Experts of a small language model.
Size: 12 layers, width 320, vocabulary 16384, 64.4M parameters.
Experts: 128 experts in each of 6 layers, 4 picks a token.
Below are experts of layer 7 (counted from 0) of a mixture-of-experts language model. Rows are named gate (a neuron's input weights, with its number), up (a neuron's input weights, with its number), down (a neuron's output weights, with its number) and show model dimensions 256-319. Each number is 128 + 32 x the weight over its row's rms, rounded and kept within 0 to 255. Numbers have three digits each.
Before each expert's rows: "comes before" lists some tokens at least twice as common just after its tokens as in all text; "gets" lists some tokens that make up at least twice as much of what it gets as of all text. This comes from a sample of Wikipedia text that the model never trained on. Tokens count by the router's weight.

# expert 118
comes before: " The", "==", " In", " He", "-", " It"
gets: ".", "-", ".\n\n", "\n\n", "\n", ")."
gate0:083141114107122120092143188143096129134153187120121158116090126100130120080115105099141163159150164078097106104098114078093166150131161116196117110112142185084090141117222110114161115136136130
up0:117123109155109132136064119125080137148145107113139135106096158134141140072087119075136112098118124050123050083120103065128124183143078093129184102126122044174142127089122135071058132064135176
down0:124096128120187166151106147118086099119095120136125092100175127131116099105131222143138045133179141148111129107157102161158109132127129148134100137127101087117171172205186082130110071123049095
gate1:127132151136129150131139073165108110103104136144132136144108147122111116076078132108151071105137135146160133161205142105085179114124163127126146100194141143149153155102150156142114099143122113
up1:125094132138200166173131113116116177128116132139057086215159095119094201089148083111169134149172188151126122118121140102174224096148118209116166088027159128103137116147140144096152142147113116
down1:125113125145080195093092160124182104081094104108130113116056054130143195133105107106139151049147136160197113133091176182123148087182067093127116113099159096158097144112099138091075107184118148
gate2:146112153174134109185149188177082122056111156086076133071113119118100112176127092137149164121120141140099095157118174149150117183163093129152135172110138153144098152134116085114086126118090165
up2:185078106104166153202118148145126126127169102139099119047152102113139133126073140118112160114156182210164144140051143087108168175119140169097140088093117149226140135103104095100131137083117201
down2:073125190144125119169123143162133159155117123163091054143131075097096130161174100113081140152123110139137107135134129125107108174134122180183152122139151137125128166133124091079166139059042068
gate3:103127119054117168102090103145090131190135129164100111132161142113121124086131111152103182088074098059092142135123060099104135173124122142148102118099179163117139146146146153119113119183164164
up3:171147096070137134107137154134046097122195147084121149149176156161058116197154193168132100156126151183129128125104111161111155135125171069121100097096114137117092165128089145108142101135117139
down3:148099131174189147154111101085155101146144175061195158195154103142113091096187065119109171176166127052140110124108077156133125119111145156146038089133099080135226165123108183116103150135090122

# expert 91
comes before: " ", " —", " States", ".I", " R", " Label"
gets: " |", " –", " -", " (", "_{", " as"
gate0:124156177097143092123127112053117166093124161106072166093096099118124139207187137160158173181182097124158098131094100124124128149138123132101070175099161167107115111147171179141116140115089115
up0:129175142156200094124117130115133105123181127090158139175155096138141068200113103145146130182152122136115179104152162163153128127138122152137176142117174100196155145139217123118169119103114082
down0:121139107224097098059145084151151121132128137094181107157140131145164137107126090133172122144171103145110113135089147154096116083158056095102165087151129192097105102139162172149155115103120127
gate1:161181125062105130083121163101193058128133122095135204155149123103067113151145123125159104102149133111121094183094098176126170152132133112138103150101082101121166091145099086169153106129115148
up1:127148111147126171161081086179135104143159117125128151039129067084133129149130165122060144100144141105203091130149129126083150152129067160163103066151137118095149141145066102114164094213143090
down1:120171162071191141138115120145092066116096111111179117089108109087087089142120140123115134105125109149107135172158104234126189087109100084167184096108141175110123149083138162094163080126140187
gate2:139153112212102138141139155144081138139089110092123143124132105210155154150116106104124170089172169113152139176118112108103188141154174169114105110130075138124143157135083166166133110189134093
up2:101111157092122189134194145133162119137086179122103143141077114148133141133122154171086132155108103139102130116175144130209146098101145154170154070093159067096104119135139183122201165144129153
down2:170108163196166182130155163122136126138075162153089138101107153147143168130198137154157124091161140127119156087127122134146105031100090115100169125163165156114149180107079145133135222137145140
gate3:109174152087079130113177157188126083113085118139130136150057078112066074101111080101148194133132151150139130155091132156162126135074129138128121089149076127121126102089134107081101154107137170
up3:180125119101135128174167107114120135158136151109103129111140077111146123148129184177172117134085122093134101168165152101083106139105126158090147117155127144124133116153139140145129092219174142
down3:087158113142140146157066129138154070180111102154128125098126151149154152134169137132120128134143190120169127127119104116121097142106094146122051070185170102119149164140142107126136108159098125

# expert 116
comes before: " ", " —", "born", " W", " Released", " N"
gets: " |", " (", " –", ";", "\"", " -"
gate0:126100125100109153143098142152068116160171202092170114067133119096143159159145176174052137133093125173143097077099121082148102110102162098111083165162127080053111140144097161120132126127107139
up0:115120127124153115170092054136108063129185116121148125105056157129130127103186110154088147190086112143151146144117143089124204168179182125138141083154118114136119110162126144166083148170129146
down0:114124128128163221168092152087152075130098136087180129171105074138153074103126130103118141122145175074146113115153086146111095176112114151151139084125106127152123174093144160126116099132121102
gate1:121180165153146133120107119100122126103221092164138116163147131099186166118119089102155170153123142108186112095168154095105123092137145127150135191127111134124133159121107177137127055091157142
up1:169165122106122137114183142149118124112116154142177086092122070211124052159129132175111104125165106110142174101093077133116167144115175094185130116073139134103130066167143186118150145201108168
down1:187082162142111112168113125153086118117150172131124071081187177156148136164065162140120138146087144120092105115102108154169120135150141123140077148129090155088128175065117135155113096110052092
gate2:117100119159104129105121104179078082133073184105102167179133165090128133081152100110128104128178143164103155169122144121131150151097155133121155126127147182121126098153102119150115122179090166
up2:119179142117153152140157165156123093125168139111123189116141168085097127143097152149134098152092131165079129112165142150197165134091111055094113149166095175103098127173114138184106106143143156
down2:154104125145204133112167115165094071166102153145182135167146159208121077117102096128142140202116126088109152118141135139142153094115131120196096154180154112163172127115103154173123158090150175
gate3:121173132129086112170140096135140144148119107168142161124163094082169091129138139092172067116058129159150175117108095144174096114150159120073143101114080136101104124134164110103106080159160091
up3:172114066118120127139154120050152103167060080103143080134078066142081132129142091138104111160109168058099163100094112114126148101086104137075142111118154143142166093113108101076146142157125107
down3:059172135133165123159175096091101127105101094097125145048164126130086135154124121121123152154067120121162081104099177145099143150151154115120116175163117121193147173198186085047108129118155101

# expert 22
comes before: " the", " of", " to", " that", " in", " were"
gets: "ing", "s", "es", "ating", "ations", "ers"
gate5:125144112153155116127176148114112208150074179041121180081126130228113121125080086106150104117160167120108096128121090140138128103112126137109201113189141081109104126101135060069140106156149125
up5:114147090096152148120150180134079156159113143095150184103143114157136141112095118089165056122204120103141109142073124136106127072125158181104156055128128131152107119062156099144157084100126100
down5:139139135108079106169095154189149154124141167133116163153074174063149132147023090101202150130185127158067127160121148113156072060135090095142101123101150100212120218123123092113095073128149145
gate6:141103146144120160147188163120031074057128143128117107162167171112078124161161125087123139160155153139151138147150125106135060148114206194091179161174142093115146130155166137096141155108116094
up6:123134165097143161158200163127153090088169180109135105059109195128112123158092098080144142129103185093144078099093151150076119133116127106141130116167105106143157083109176074059133152134155150
down6:115161198125095158140124111185131166117113137138132160126152138163202143125086070118143158143176105101146168164127178105114108123104134099104129122073145160200105082117118068134133151132168152
gate7:110138154103183203083119064105128040089100126111130106149091172104094182087152168117137127104126145091143087129147150163134052045192160180124096092081140110134106115137173168103130091128107117
up7:168130194122102160158155105186093124126107143091167133147161137143128145110062066097154111183147136142130134151135103107133101133100187131161116164154166129124152128095128123099138045150101109
down7:113098080147134127149136159153139153175073114103137135148153143136129111116102116080134130130183170123165130203116107145131114077170135187067187111151148217164094138076151090102134109159143165
gate8:178107172137074081100184098070078093119185208092085144095146155182112110148094066188146143198183104125122150161100103120123093122151173140076183130108103109115138086144118146115099116140159130
up8:133073158164159138085086070104103133108107117161132129128140132166097183164171141159102128102098170112173182137096128185118108082154135159152165136150144095100100078087123073107075174121114129
down8:110157126165123080133164117095058143119214105079158191137175150096142142109151117077135168151144099137098104135136122110123180142132173122078155076146103131143175157156173109141186150119145161

# expert 14
comes before: "0", "9", "8", "7", "6", "5"
gets: "1", "2", "3", "4", "born", "°N"
gate11:149096121058151131174107155059120149129131190104117092181118154134150067092129112149128152176141144077174080130122071119119144116146103168096175140101112097167114112143149093131161058056135115
up11:122118165198088086100110145137157089150131135224171155074088143125113196147136067140117119114152147159097129114131167136103158148175132113155135104145151094069091175121090136118108125109086083
down11:172101099150145168101118105153153088168050112145127094122154089076104126141115162168150064124094114137122145120161161071144165133187149144141077055116097113126068201147111083147125124137120100
gate12:107093112136213121138109162178108148186119121130089132187150086154091079067119159180088113193129111083119112146128138179129148113136151171119101106164131101142133102153183114112072105069100114
up12:116101171142122111131071122096235121091148137168154083052200110168170193117177147132132187144118083159119102086173120073059099138092068123097091114084141158122150196125093104108126135168139116
down12:130076148131100132109081109132100165147146121143139083130090124109120147140138112092116185140176115160157115119114114115090132136114068125115140182177148137138121165132103141087144119193150066
gate13:144083181133131020112151130139068142065101105146092103165147139184101092172131100152147173153113110113106182169063047130185133079161128139069131132091133159109113186101087197134099136167134144
up13:120105100133122076157158148158170133123155154171113116137170111068082202159132138135156108141166145142183181136170148128098082092101128159121176057178116241141148071166152138088116084095108122
down13:109143180082103166122126122130113118114201089129181137091069125136133057119143154147138117115125206133155098148104076191123169140139120133142160123046116136150132195136123192135135142139158137
gate14:095142154115168193144149092069150115111116144055093146172150155134167131118126128143096138116126126124156150116144086147174152139139100136133084122100103105172170134079103136114139090150132126
up14:098136162121133115137082122101122048168098145109097154161189133119161100156050102126125156226069113114134120142169113110184125102098122167117115128147130092144100105099122120138150110160078119
down14:122155132107136125120088179091105144142137140152062078161091101172152143095091090100161164086151171131103108118135099141103132103113044126122165231144206109152118078120183127156163129179189125

# expert 79
comes before: " ", " |", " \"", "0", "′", " MF"
gets: " |", "0", ";", "3", ")", "6"
gate4:127100102163172078107116130142112133043127088112173178144112135122140148135202127083120151119175126180149168142135149131063126176101055125158127224126081141114116060094070091131083159089135120
up4:096132122098150087136138151137111133117142124106175201133152085135130141092159062166177103064130162094105102153157141113174132098144084095123138120133097174151116160185209120134180131162136157
down4:153130100130103050111140181073113050144103193156164159176103131195123108175193053220124142105158160136082121089058138165159150147182113101082111119103143124142158113110098085124132163096125139
gate5:125100143127090148155112059114115072125083101137103114125121135144128123109169137151142175148187117099100176120108125103194094245151162134093095128134125090188129114040088132148079144166102087
up5:102070132115064087160090121174130069111090154096135099115130176172175096155068089159124134122149123136152149147080115072126131165123114176125150125109141142151147098169133094134128130127083144
down5:113146129116081099112164150092149130130148133165080040083121168168139195131088146068137140225170112072153125081120164056117129109166148108123129154128127174152133135072109193102078181131139128
gate6:152122141072053182106148106162090093118128086177098157185174164157097133157117078103152152132113170112135148159172084099103147132112148080107080109147140131112159162066148091103144084102117043
up6:137104083127092149067117141072074101137227118164140081170107108118120142114155167141120167124141132164137136123068096130149130168167102093110180129176180122200110065092083105165158159183126089
down6:159135154104057109120155082171130086121119154186160104151161191064133159137129212120076138117119104147137144124103192063184127156158216141170106144107078154107104194166064139137100145178130173
gate7:182113090107110151103148100134098119145144138133067179117147078073139161138119169124136152117086202188132127153128098123185132105119082090122097083152135124140127117129094138138101149105173109
up7:122112153149138077202110151083118154142115090134122090153092126129165084090176096145109143104058064118151175061088152110065125153112129137160189163077134074123097112128136094090116128078160070
down7:121084107157092156083106120091117142105062111131194104066147120128114132099147069137115128136139078159127183106119113126102050091097118146129094147135154124116114117137084179138052183153074120

# expert 62
comes before: " ", " |\n", " —", " —;", " No", " Yes"
gets: " |", " ", ";", " —;", " (", " -"
gate4:106178162094138145186094128107154080109072120096158122121121076134140142134101138104152151129151149088113113128121186097123114122137123100104109146118168113148102108081191127090153124125167120
up4:129182132132157162188115128151172074102159121107140092159088107119079097166144109111075105147090167158195172109104158133153112103099143109142122114124176135088157108074143144111158169118147090
down4:141089125160166138204147128118054123098165092124132117141147124165148103151219128137090147083166120058117126089113115134099134078088128133164107192196055102096139154179173122106087130146103149
gate5:104168113141164090075146206117157092156094122091142140117120142106138113143073138143115127130101183143147114091151093155155123134130142116113194124126087118170126121105093133144103067163115093
up5:120077143091091068115149102117113134194132130165043175137074093105092126191115158131127132159110157132140088189132126124154188111135140115053078123126157196129139101156075145104155097136175105
down5:093157162161094135129097223115147142103165121075156160147118097193153155085082127124112116121118147094179102104111064129157164175128135171098142152145232123146118132105143125154151113186107086
gate6:122096120108096089103145104157174114091133106135159159084163133114145102111094105111108140196163088139150146189124092113114155166131134171115112104150098116123135124088068147210188177107116136
up6:117063169180121145161173108131134111133113113108171128125070141129132156161137152083151153134159097142111155111077183130094156175081196146067157051144144139139099129141174078131174177113081144
down6:094112167172134176147104121112046095110109109134123145130182064144125115125185139183153100120148144158071107092134111135151135150117161096104132112139123226120146107139107094159184145134180144
gate7:163097034108064078113058165176088123097127185149107159133161096148148141145163155118157145136149172153143134113122116142153103136112113184104112135184178117173163082103201073121116080175168130
up7:096095134154150120062150075117177100129114139143120099199155149088122150105148082092177118106093099113120136106126076124106082091150108145122127119087076125145158135096150127162129130128155150
down7:085074102137115175134124102083125137149124123115132232178180091087188145106138113058176089054058103126102152127116145120120152130126107131167120097123116106085148158102189107125139063121150185

# expert 1
comes before: "1", "0", "2", "9", "3", "8"
gets: " ", "1", "2", "3", " late", " ·"
gate6:121168186206182148112149117066148229118122172084155138154114101147119102086114170089112134113130145111106151212115125136154073117124207177167101138121097123099167133163127097127156125128048072
up6:137112130056175131158125125122120129142142094117132084113149111190170163024170115122162150117153094097119165154166067148123116182056124146132084138140120078154107163078111091149136109154137205
down6:129107114142116104093181148100129209115186151175177119167082146143173208139155131137122139148162167151166129148167135161193085160120075054082157111118131155135159111102083151141143090099134078
gate7:138116125150104170151117161140116181116100154134153135081114123144105117113096150127102110152147173130117087141115146134089102104085099116143094151075137143142108124141171069122142180206126193
up7:103147142148169153156085153119123126137083179113067092105136138025068077150139147120086150129109099133231052130077123159105118177195135073178171130138174083132161149076153118143126167155124155
down7:163162086116109099096081133140216088141122094101136131104134198109128111101132103170136178094154117067095095095134104157173096139139095117155147113177169156087061120141108056192134141137128125
gate8:128144116053102085089120142105142120122094103072096064183112127191161170156074129102093196141122111132125120154108085159157091124129196143111074193145178158062119121141107108126117182149097110
up8:157128129105091112168155174118141146147128135143080184082116140112177136096148116134142137179089170050148094195120139100136151133102073137096114084111095125160099057160096158129141132136128115
down8:176122117121138126145126194141191130133161173109156169148129133138094134076150147090117122151104137139110086063099108165119161113054140090129129161064187149137109112128129149070153158177127115
gate9:156145122105149112141090138154125197181108133084127154099163129120155121177101147127115150155203087132092172068145069152131137157149164144098117110095151104083142121076134118098149180143089099
up9:151089113114135096171143119111177098162113162139154111148146151167173145101153122087131119093131094158147145103136093151128155122170050098132129105124152091186103126125151147120079088130110167
down9:136193126153120131135103138088155109192109108137160162091109171105126133109138122052114140102134149140112109115099145114135167168169115035140128152189090125101185111119132129130119150089108084

# expert 82
comes before: " ", " —", " +", " −", " —;", " MPC"
gets: " |", ";", " —;", "|", "°N", "born"
gate6:125154095153101087097098152082195117104128169096133187149156122150077200120146115128143049107117109145121088190139098124140115147062157130160110061111121128141216146080132124133200069167158127
up6:132152086170089043123110117084094081096144148099200169192143112139011111133115093138094099148133190147091109099125099093179171066111130120157094064142140131182144182083125121147175129169080100
down6:099109114135165074125049107122137097144139153194134144103156168094104115125131123094141108147167128142116182115130110109189112116154169140137107085076145115188092129149189088151175136076102142
gate7:134093081100113154135130061075143137136113105116104178117112121126122099078122142086092130126170175107085172133111157103144162212177157140131178101086091191187091062154153066080120105151134067
up7:119102098126134172082191145085155071106147106120148095133138104164097154101135116117108127183164111120135176097151179164175161074097099136125114107088136161144155139085102134170056104117051140
down7:136131173147164152193120123129105055116188092106160159114070128159121150195170132096097186141163099150120181115100133137112185091119125177125152146139139160086093141096184087150068121127157199
gate8:162142125158112136125090085181098116089041115115097123131161075177097094074079090109114115121154139119102111118060122154145163187146170046165080112154189184118143143081150148146133113139171158
up8:138160090103128103155175128152104185108098146148104097138139136177185071079231156116134082136094133115124120177130128168118142129111148148074056151111123128141112159122153130045092115133145102
down8:146112144124152155114102139103182102140059124128158129060120140192150100083085174100093067132084141121105084093138119158127125119169149160103123125155122078128124131090122084098169144111180101
gate9:084114125147068085139156111096152127109118158096090153156109122134166173120129099141149131154101142179131085118132113132141138058087081153124180128092111103107099101140163072155094157118129152
up9:096099138129182165105060154134143058103085111131124084156128050082102116082149167204140077103128077093155118108093134124133152154164168119168169184154212134142131204109148208067122157111161133
down9:101145136137181133141207205158040055095159193134106095141104137145133141074044151098152163138137094142137110136129129192104143093171078102125107122158141116143120124137163165130098142080116118

# expert 56
comes before: " The", "==", " He", " In", "The", " It"
gets: ".", ".\n\n", ",", "==\n", ").", " that"
gate0:093096173054088105185154166174088082157198123127103147132151160058124106155154143171198128126192099159178119142182132129076153150093151128169132115097157136138079149112141145117154103108153127
up0:157113168128128108140085088093082093120178057157092132135122120142128102168177113125106151177127122102163185103096148132117148171114179168179110107063138122152150130167120089081164155126213176
down0:080139130135181126125155109166165090099126131121110197092141082152129131080148151155110132142124135152161131114148101098075121173125120081101139161149131111112087171138104104106110106154124099
gate1:148117108096173099129114062119156100191116193124069187143089102076148156156122170137067085174068082126110146152097154112173142115133091164094097102167124104058092090126155144151160089179138127
up1:116160166150081145100097164143112139092114091097196049082153134136113112134110115077104166096135150203104114139185138126143154175116124146135120162045119161173128128157130164178116178155114097
down1:101094142129174107163141107147154189120138137135147138074110142150101144148125167108132082169139143140158164120174048113122116193096099099120136159149101159071113115123138148165117101168127167
gate2:115105114188145123161107125079143035129111081096167120118137096150130090134132117131122123199104147163134189134095124069141120166130108126167161151136119181141118144068146114098083095124134064
up2:142153180098145140176100099063161137159108075139149115140141107192122120091137143153076118148138166132094219152083132174139138197138094127091100115104061126157152104095155095134087104113107116
down2:124085124126081136104091129153202150128211108136172133159161104126165141138106139107132053161179176113136157119129124110153156130169124083175128153108103170121126081160133114171123108131115118
gate3:117176064150149132122107168127119114100154091178140104088129186127165173137103153101136135135150115091153102097126124168081161098140073166065153170132191132123128142117116183202109129109106113
up3:127139169142165152170088115102095129152172150183045125070134141043145143161114156117062134132167129140179118105101118125151074138137137128106144082097087106115121149188123128163114164107167119
down3:113101058109138117127136160092188128096135166153137143127118084100122138094141158149133153151166124123155084141181140136176118126109133063112116136150067136081114116172142114114176169123086094

# expert 57
comes before: " The", "2", "5", "1", " He", "4"
gets: ".", " /", "–", ":", " John", " de"
gate0:125119115123123081164106073139071207097104069120176146183105116164167124108135208147114127077105073160223160125157164121136104137163119175141089169159199086133080149164131119068187084083194136
up0:151141100123050115077161175125106150088129128127051116148178076143095124154093122155147119165111107089100180130143146240080123113109120092030122135082110166096128080101107103105112166149149154
down0:113165171114105102123132081070122089102093125112153123109117159150060075129158086110148153158103107041049134139093140070089098142101136122080100113150155141134192131123112123157125110126170101
gate1:185155127101150104084104112092060087139151083110155056163104138173047068245142149167111153181144122117198143084098126154062129099141103069141106152100111135141107148120106149133130103126110103
up1:158072173124117154131130192117104106152164126129126084204126141110129121128156061078130126093161124086162162133106095178105108083117131115157141155143136113124126120130116122125147092097064117
down1:144149190145134115127101140125127200078097103109137188091147080136117084099098129119128109129116107141168172166166150162145146083052105103189138116176114137135152141131186094141144096116165157
gate2:089121201083076130117154115068079178129104089169160121122152115103144117113107143142111174062086163161136137145137150084104168191122066160128148110198083143141094111156118122116139100144078084
up2:104122105173078125134109164137129162127127148100163153163120121131092141147151118110068174205103126103196115108140137095143146118152131131085131115170144101115195126133078130139149119119141124
down2:130127136138146142151182148130191105166208120138125110147099130161117105159142135083105124112179201112196169126113131116116214157167091087126095128115093189101110142058151133124076167148126130
gate3:169169146153142065115108148180104088095187114102141175180086075140134119177133127095130129137110131107139102112093140147135161138089143096122162136056121099133079134160201144124135095125088101
up3:153110158187134123107165093175156176115081133126128111122152117102176140102109097096118106078131141108138103138113108174110106130123124143176044111113104136158162103140157120168113132126127139
down3:125154132129104149160082121137071158101095140114161133109131121144163096125121132161151097126095148119133148173128144134102143148174192166179113134070064117064124101162054186177120155076082122

# expert 126
comes before: ".", "0", " |", "5", "4", "6"
gets: "0", "5", "8", "6", "7", "9"
gate2:127159119111139099126124084117075156093106152141089125102146106131113151198126039131114169124134091205115163106070106090172137113167170115044133125129109123094110126128159130120113120119092161
up2:114131136131170154200117115199110104089162078122160152119195134170134074162102137084146165180125113133149107109132093099201093159156049062086130099114124156086187116148119106163205134071147185
down2:122104108133131126130162118097128122076129110124139147145192110062141120152171131097110161092103170114127137151141139153121101125118187161153135188137071076204138066119106067140154143160128141
gate3:115137119124112149162084135126135092226131084158124195167117106136160175132087054174116140157099188145148116166171093155131134111145126120149137146157150170134104086180121135111171089136141195
up3:138148129130116157143158123120169134174145117115140191155137141077074174199155152139025143141086116087141104107085098082158128140175124136096136126169131136151115096157089135043160097112118148
down3:148132140080146108130129108081184053143172093183145209169170171114187138152093123141131143113119177154157138115118129158129200225098125176113091163115163091123157128122109140175136146113123104
gate4:117140167125157169135059119058182131056145093093195126140108162133134152132185146170175163109150135129108157125135140132104131156140101112149072082137141179146112155129109140155076135096156091
up4:115139145172167127123119121124089143123147159173092088115111112071152140114156130154116169170073200099124068178163126144184177189101167123107190176182101041105109144145110147085069132154065083
down4:179136081122088154143134113147146102150076085188077134169152133175162111099160145161088149183090062189154147085073159095113126132127195126129095128170171141199079103102162119163196119138077131
gate5:121114144167176072125150137105092180105127154097165188125083152131122121120127138108186127138118149107081110131068137171083131154099161130153128144102129086110177144101151140139173098165127147
up5:141167146083164188159123103077130140129098091123085069091155064140148093123086075152098077106147135114198122136154132127164082155161163140111149179162129096190153092107096154128112147079096102
down5:127120186201068143107178140111116093097070147197075207108112146126089160136089111218132086146147156119153192151145224078102159146163129170141128112131157153110067139120075158155156153167079129

# expert 51
comes before: " |", ".", "0", "%", " |\n", "′"
gets: "0", "5", "6", "8", "4", "3"
gate2:089129125166112159113136182132136099142195156057150132082145109092148108106117125135154169112094103127138129164118157148158110125101146180115162115149176180190140116147146116151145188119138126
up2:133106122137110147131119083169128168128099126095128146121105140093129110122069072192137149140124096135099059176043155112125123066087096192103146161157135138131126100132166141128127153116165100
down2:116084144162140133076169150172174135133135232133098073121143154086083126123093156125100162172158147104136084142110132143164115141136145127130163116112068136157143212100136139161126186091115080
gate3:132158115129193128131146103144103168135093079102146121128081117123078168065112101092108144141130136166143106157157077114126111127121133123192148119120124120165085138094151121134151120088073078
up3:106107172155073124102098102125144048046178131178115121120129163078157133180084142154143166166093126132183111089091192088122087096094103133089125059172111160140089126160112085159135172159171192
down3:083080122152147132146113081119148144096137120185130158169092137135118181115179119065117167060115080181147172119072151060099142124108119107173114076094101110127068078130150079138160166124163128
gate4:129142107134132122059118141149135189127138138112093074185099138178183141158161089111150124138056121091167123213182138101173158111059154087104119139154128155151155115106169062104152112189116152
up4:120127114147159140103133102073145115135089151175135140073088120093143112128096115139113100071157102125076173097085125141125096125162176188130166111162174134160111167099110171159112080113148100
down4:143108129088097112144084071106165140111077153169122172175120126141136127085109093117144125114082110145125184140080118091173128102124160126139070131130112103139123101178121121142167135156207113
gate5:119117136070124058062160114123110086078057126059095099095108114127117119122136152134147129120142155096161102145099100127047147126136127118100124115153137097057122127100118062138107095090083176
up5:108123160164128111140124131140115092142090109087131124132178085101148119168139140089130191125080174138113145105128071130102167085134148084100075142149124135076119108143134108126107150132131132
down5:142098104087135068143131189134152118105122154179082147224145140092125101157146135161103151175083176128100128120124125148170092125140162157113052171116124131138107144101127062131126110163157140

# expert 101
comes before: " |", "0", ".", "–", "th", "5"
gets: "3", "5", "4", "0", "2", "6"
gate2:143119154143137125111151159124163104083141169130175151128126103085115126142103118139141154092145189094131097188160169187118199143151133141143154175224106118138168133192123111158162117092093090
up2:107155129153109143132131117120121080118106097092110115115103085187135135121111151129087092122130131124119146199133130188108146140048180101132126153144128162139105081125116124178079192116158073
down2:108192154149152141157207114158049146098100126102083151094157113129054142094128171116136134170146131130076139127142151123146051103136124167177081124126169126154141126086146184124083175157081146
gate3:122124127104150107120134108065129152085117115135053133162081161122122127164091072080139121121116172104148098163132105118114143126092175125082106162160098135132148079125130123099171075122087165
up3:080142144127135115188173070130097122106108167149099133113179070141145068153112112108153151184147084108115111153081146142107158125133097136144146095132122112110130063162118135105120130116111118
down3:144112114134117158140106120082120105147106149130048189183098072158099169084163156129075161132172166108076128115169161104124130087157121134103082194130131149150085090084196154166110165126144119
gate4:110112105121131146124107195111083163120116153103118099103099123116144169091113145152137179094174119168177133077123071165143125139074115101141093106122155129084148186088115159098141159140094205
up4:149131104138126114132123128117102114137113121203136126164144096142131171108198107117098139154123132152090228144142142033155126166147171147160171113136134097143130150128171067204140059156173070
down4:076113122190159134176131100129111100137126122164132159143124075080106116117143117165162090165138132087138124136138127153076166083064087156111148149124092128144116117171170139105138188086154174
gate5:117141174094176180157120107160158123118117146112120126090137135109112119147156115132098124164113097093125082231063148158135108111097072198133139134183142150148148095113089105110129112132140136
up5:148145077110122123104065175131141098166120090180159102172093156163041201106149156115168139118136142150177170092127176154115099176134137127104148095129172076145145153098202124138156113188158151
down5:130114121130170096150114127088138124189147112121112117122100118149105146174166173129089084124114217096139160121086144130189163162162135125143146083130135132155121126122144115111076120130158118